config.yaml
d_expert: 64
router_cosine_scale: 20.0
shared_expert_gate: true
vocab_size: 10389
norm: "layernorm"
positions: "rope"
rope_fraction: 0.25
tie_embeddings: false
decay_fraction: 0.456
train_tokens: 731700000
Below are experts of layer 10 (counted from 0) of a mixture-of-experts language model. Rows are named router (the router's row for the expert) and show model dimensions 0-255. Each number is 500 + 40 x the weight over its row's rms, rounded and kept within 0 to 999. Numbers have three digits each.
After each expert's rows: "gets" lists some tokens that make up at least twice as much of what it gets as of all text. This comes from a sample of Wikipedia text that the model never trained on. Tokens count by the router's weight.

# expert 24
router:499576459555546493539524544506509511572554457542554522556542513476595483549500466481423447455492509442519533438582473487483452478494527557431482438539475472511467523550519538426492472505591479471510485608502477546487580491461474545523520469522507460487484498456561442496474391522518510495444502433486562546536484461491519508481494481488505446575487481511468505507480512449504554542524537482548511530535545445568452554529538512523473488500496483464478485521526508437445494534462508501486481602432458543515546489457517593489470519584412508491450400547463453485525541414565451485451475560566541441570518499509410545534528482425508519475523531512552513494555476493505478454503474451492505528490530459492478516504483503469525452482465501472540542525426518463477521525474485
gets: " ", "it", "g", " g", "at", "ad"

# expert 17
router:529528508496459524542541462504557488532476496485422470470470499508514506489530507500505477486550490479400541478459496546504503503528481475499517491407488567543548542502507537516429488449531500538500437402508516513483505482471550528523487484549533488420456500576443515462577481508486488492517555491535481524574512581481481577471481462501596459510559502543537506434527523537576546503542447470525511446523494472482516537460497426486513541498509481446524506525504467519516508447519592488561521485502558509418519450446525387514516493481551438448525548506505413468521523471484556526478521519536511502446503496485467495519445447532455489531494499476475428450461452544555559479471480484497461559464614483466461359491584602469486525521537483513443520516451471451417474527483486
gets: " the", " at", ",", " is", " was", " in"

# expert 12
router:441460515475530542539603410508461464514550461399505499501522532569445583517484498515496494454581478510516522491490479467484522498548524418542443515416539578521525495487501534525498521576555531493586509454435503463554460472549510567507503477469452509501470536421491454511471542564500480489473504498601530510595480529470492553520493475513487565503571590484548498507531539487462440515472495399516472532495441449511508470414517487497453482475506513379552528573510462532554540464568491467544479513479532519475472506504467407481481513516507534503459557511497511531450548554492525553514473507447519462459515496525573480522488458525478483544539515550466485521454488479459538543489446587480474514429524510511481456496453459478463524518490418515521517472520492424477480515429527
gets: " in", " of", " In", " the", " to", "In"

# expert 14
router:487501550512484525497463512615478488450423513476490464482560511485527590491582512544476541512483467511504559551527492515507440577511437495530421504543457523495463487521504488486449497490587555536519495510536444529522529481500409513484499488504577454517461453546473549533466479410405471524501555475519425485509492509553400475437499506487476532510450552448548551505542557476538525501490430510510479524447506435468481520485476433443451523490476565464552375490523407498483519520515468480448477460537497529479519506469419554485545520473525477457519488499468564526490456517473536535493499445495560540486527453518568522564468499514473497466534530564540469573480469591526501520491505484489527527437452475495441388433508466537560502492538535498464453541497540512479497440467544
gets: " and", ",", "s,", " or", " he", " He"

# expert 8
router:509494474520464503495426451492509495531526533501453475496479556518556521513460537511498573478568473520470527513577552544491547432513490525497470493474468543431544534487519457519528498457463564512473514499545457511503507495438436425464539426533448491476542514527492425487425565481464458472468492517521461430444543427426452527460514449461475484512508512530487605520530440511490546499503517591528475587574460534537535518497479560494463515526486492474528530456497495502486492501519508605506484600516460547486459534544509473522535500488411446482571454514474484589515566453535526504457483463527508498467490448435592448495503462510548571486435519520542514496512419500516476514457519554518514440473485560528452490529561387527477501511471476477461488458431519576429479498434468
gets: " his", "'s", " her", " their", " a", " had"

# expert 27
router:553527454460493478527533485522525523450458471464524496510531495470526492455491425490502503579472467531495500581465521501395474532461446489522427537550550457506477496513488513583466566515488464468469537465499520472541504502607496498514480473519478496552568462502524622474578464471529508555505544558493475456512430463467458501475439509578426546448516497417523503467536392513474518422509444499447511487469549469550510502524529595438533536444519511573481559524447559551563467507527489444471488470540561513505534465475454509513557485517553464449467501507465484439558511560503470538526508474500480508499509509440538539530536505496471543548480453473470487478510418480511540487409515548552519444454495497569533507490453490450507481519483547458516529554537535428503413531567459
gets: " |", " was", " were", " are", " is", ";"

# expert 0
router:509482538488494499485498586551504494593416503565465492526481496461473468481495451474567479415499512543577463495505441519501489512497474383523560509564504553413505536502469465500505600443411497485479538500493558514512502498525579542483474545491553542532464539517482553501538491470468472572511472511498470537467543541456512513461481479534495507486513476523400421544555520471466561466546545515460406498495526567536554461533471491525573434452503432412516542460482516520512516497490504457508494487483516573531471494479498465527409485546538482505489548481486546525476478556515455522524545448473506481534477449462480517509547496528563495523582416473543495539488562490524515534530491558490584487488492445497516477429484496467524458538584534574519521481466423472554575439538501
gets: "\n", "===", "==", "====", "\n ", " ==="

# expert 15
router:409511504551549509474507441540470482543489459487449446455469543475484543457412487473526563532447566542463498446536473527423417494563503474425575432481543453474483449420506472553460515502504477465469480428526549492507547444532522468485526554470445486566480481531474496488442504546476510548455455526484426456489486493545487479541492492516452541541463519561491511517525499504547475557510448530471485561565395510544480559452497437550476521505509501531497485417549595419539570494495495537462476495464521452550477488536499481469508546479510501528505502593498455488525451579493514515504462547506478483515468460488564513594507492465478553452513560555517455471444487458494488516479539477488539527523428512450504530436504526522575510534553474400494544477512557508403487481520510
gets: " the", " a", " is", " to", " with", " are"

# expert 3
router:494474520462544523525486527550504575521473445531488456555563471483429532492524467444523451466478471540547535579480520499530561587398503387486540542511479538560510461483503449531563485511497512537510491480495478567433458539474460523510519508510492409465456525550410511537457452468559503529510570480536444486458479497535491459493502491625494498526523527492527451496437492497514508486515538470474496482441476502510413494519512466438547570394499454540522503547464425530467486432503472498528524482513565476528523474450523516533556534565537451437536541437479529478548496443557488510482484467529581508526475503470496469477520527431479432471536451527450546460553543532529504541532506502515525502453454445450462543556546500519490478495555470550537563437574485530521532423539472
gets: " |", "|", ":", ";", "°", " 1,"

# expert 16
router:568502455431488489508559470495444489509500420437519453467465503516470516535487500462507499476457469568474496471479529470541480463502392462482471445480464352499451483420519534441514474517528524514557468469523565546483494574524473544427480465540506465488492487570491521452455541556453528542488523494549462505516496472505460501522526484505512590474504532498576499429491473468463550465487474471540499543489544431471489470559564511550478537488576582551517515566516510616554553472591501469472472432572561497466503440499497496514458462533535523527439480500507492445488501589519566552577491569459493488519499465490533507473546484536549517473538509534485519454536466581504467507435464518430488444466537467561458497519494514530551516509526437461502544439497438455506488517490479
gets: " of", " for", " on", " by", " to", " with"

# expert 11
router:488476544517450473503500444528415478512427406484559446483518556522495503476474464459573498467512460569471569480509551493508503527507487487591493511497492535462445496458530558566460555549562498485508487463426465437557488435484554455460491430474457497502514459533452510500486540433472516558456527526611488499434455431451526495567552508473496571461511543549470500426532499511505489501475449537457521540517496470560534424485479418468499515452464495534529525541522462555526501476577501454439438470526471520441473491491456476495494547510467508503481508480497532526500513495483554563544578530435503466500536486554497553527467542523516510505511600619518519576470517491483513474498515498476507446437453493532530558460491570557560499508437478471498515470405536499483431479483430
gets: " the", " of", " a", " as", " is", " by"

# expert 4
router:510485460410520516539501539510466483443486470463477430490483464488439443537524483476422531540482492455529533492506557505497522517455577423472454449574544408483488478457454487523532482570460470524504551555483436485498463444510471560559487542473430559604451528484492550517502479421506526508475497556525530513481501436487499525523519525492540449477424522469541516456489479521548555567521530487517495483494554496473501539436476518397461507537529481511547501548554497480522464457507524438556523451493582541492523519444551468515608488562477448418573523489524553569499495561458445548542478539505461501504461556508535525441539582508490514472541500488488490451434490480468535474523499482468568489464546572467577460578472513428528440522551503490539541484526484504518507456446521
gets: " |", "-", "|", ";", " L", " l"

# expert 19
router:452451552479478562496551544540488438474511476507495550534454539484444502544529502540462511511409506520609531508538485552581437487474533444486532522482466524542472398498488477424460499469377504478496528509535501539398543548583515464476538489498579490520500506528453527583414559548550528521503582473491471553460550475557531458491515521485503426494437534454475491505402538452532483480505504496564438495509507529517515559528494526469512512514524524466485454482531470524552469460544502506435497531529460486474463505530485527513414462452504535515484524449538493439481476531559501506500445501504529517485511480518462479530550486446514379557441507500546502588518532495529545517462482490464558507547407518520580417521506434479493443503483483483499425534470494523497512449543521
gets: " (", " \"", "/", "-", "==", " '"

# expert 13
router:494532495534520482530453457460496481513535490532479520520474488503455511578461472493466571501539535463513475473561461531451528466500508523492468423562516471542500458453552493545560449506522552503499478539577522489502481505483573515482481521487548492539561507471459456515463563526478514455442486552464516488487533541504489480557431560535471445545518450539483534567417489498563501521483531559486459526433448548419526541568457550518491486501535576567506453446503512503446463488409438509487497396496457459531449588463466495485402464549542479513512517493438464527491531559544531483527528501558473536510482502521501540403525524555411518558406542541515526470457466520444430510483457512532433566525524540479511551543440445520530558493480558493425430489487512453443528466507501
gets: " m", " d", "w", " p", " w", "h"

# expert 6
router:499501486541451519478433471507541546493497530553514501456527563489469416464520537439476512437528454582506432495464532499427510529491574479528560514504505492426498472491513484519521536531487502502527559482542524544489506456428483533522521536527512459451431458495522527485520484539592529442491517397513450531439449525477548513566502476535549480429470471547459528466408466576489550482525512501450538533485511542500520475535541519456528514498480434493440561512511531492455514613400512485432473491520478531524545475501447452537483541510577471565503483454605461519496484562488552403504573519538500454480541541491525538461463552555556536385549500466507449499508517489453499505511503498456451476531442473423508540508509487583452440502553490488493496499479488586518515485534516
gets: "\n", " ==", "==", " ", " information", " medal"

# expert 22
router:481543522514491520434473535550442445529517503569509495520512431514456461448521490451503465591479556482453458544475449508461568549432507531452543518478541435486528460555517478500459436491423460444497536446507495491511504509537465524514473551520482481487457383500538483574621459519541490566563559513523505455523523512429550495478490471508524543497487434529452485482485520565476476535518428517536506449551562548453468491517464543511479491511489419549464542546443542550519586524492532479510460517499538462572504451467561538512549516565520495540538534527497446453530409548497457450506495478466544515547511541461518481493491518523484472466417473390456477479465543545525527477533548537441605499577485490487491417420504484507511506539529488515456500558529497506464503531503518
gets: " 0", " ", " 1", " 6", " 3", " 2"

# expert 31
router:453489482477481522443529515489499568503577453492488528558505464540456391518512433472490503527474490576470481448502451567454515528538527488612481490503464521513513470515497448551506477486569515483493480530441485408571500508534542460501505548477426548450493574477448470531504491557565543487508481450435489470508540470494532453496449562411543469562461472482557473549468586516434444530485558399508591533535457531491568541417477507504572468466465550479481500450486485474478461485549452527495518495472500490537515527482520536531447555473495568539453522499503569500497461501424497489606457519537505485513503488477477463483510477515492435423526486500510436525543475483511469550593522480500492531504510444549471576583461528449509497492463522543507541421474520529532550537520512
gets: "c", ".", "p", " /", "t", "r"

# expert 29
router:548453444461504433480475490584466464447471533558482503505430526458502472493439560418550508455490532478507559517619472539533519537530491449541563437514458521509509519434489505566522489470491545537518543545487543438502456470548448455497517495537484548530543443446521522399472605436459457455565530568550513491499530472461476524457494536553455605464502500547457529434558458467479509527477448588508474490520523485497519561494416477510489538547507478516531520500511421485501496513529470495517477544512498507481512481490478503540534487508409472474537550535475533456504482514454507567465514466489535547502501520530527481511516509470468525554497498459505432513394467539562457554517527541492511475385459551564524479515445564441467497539493524483487529386455475469502519525489475
gets: " the", " The", " a", "The", " was", " to"

# expert 20
router:514470557494464500553517527464567464456465461476517497485506530513519456528568454470516471451510514548582533494510500468612484515530542556566455495544467571550426497455511490507520470526463573546527505506491541557488569539465509503486518481434546495549423478466466510484509568451457534529519532501513520488447564506498508448479496486445487516451453551514508514488584440531533502448440478440558469450499495524495502514450530473485475545513469467472537451489484471505542445535501488521496517542548551530423429471515497430460495549530498489503482525509484589475424444515471440529545516469458526447436419429495505496452491516457505431485533485546462534538438554559490568504536544519434543536461546558492471472544627493518464494540501486530489363541483506495535487482397525
gets: "-", ".", " |", "|", "s.", "="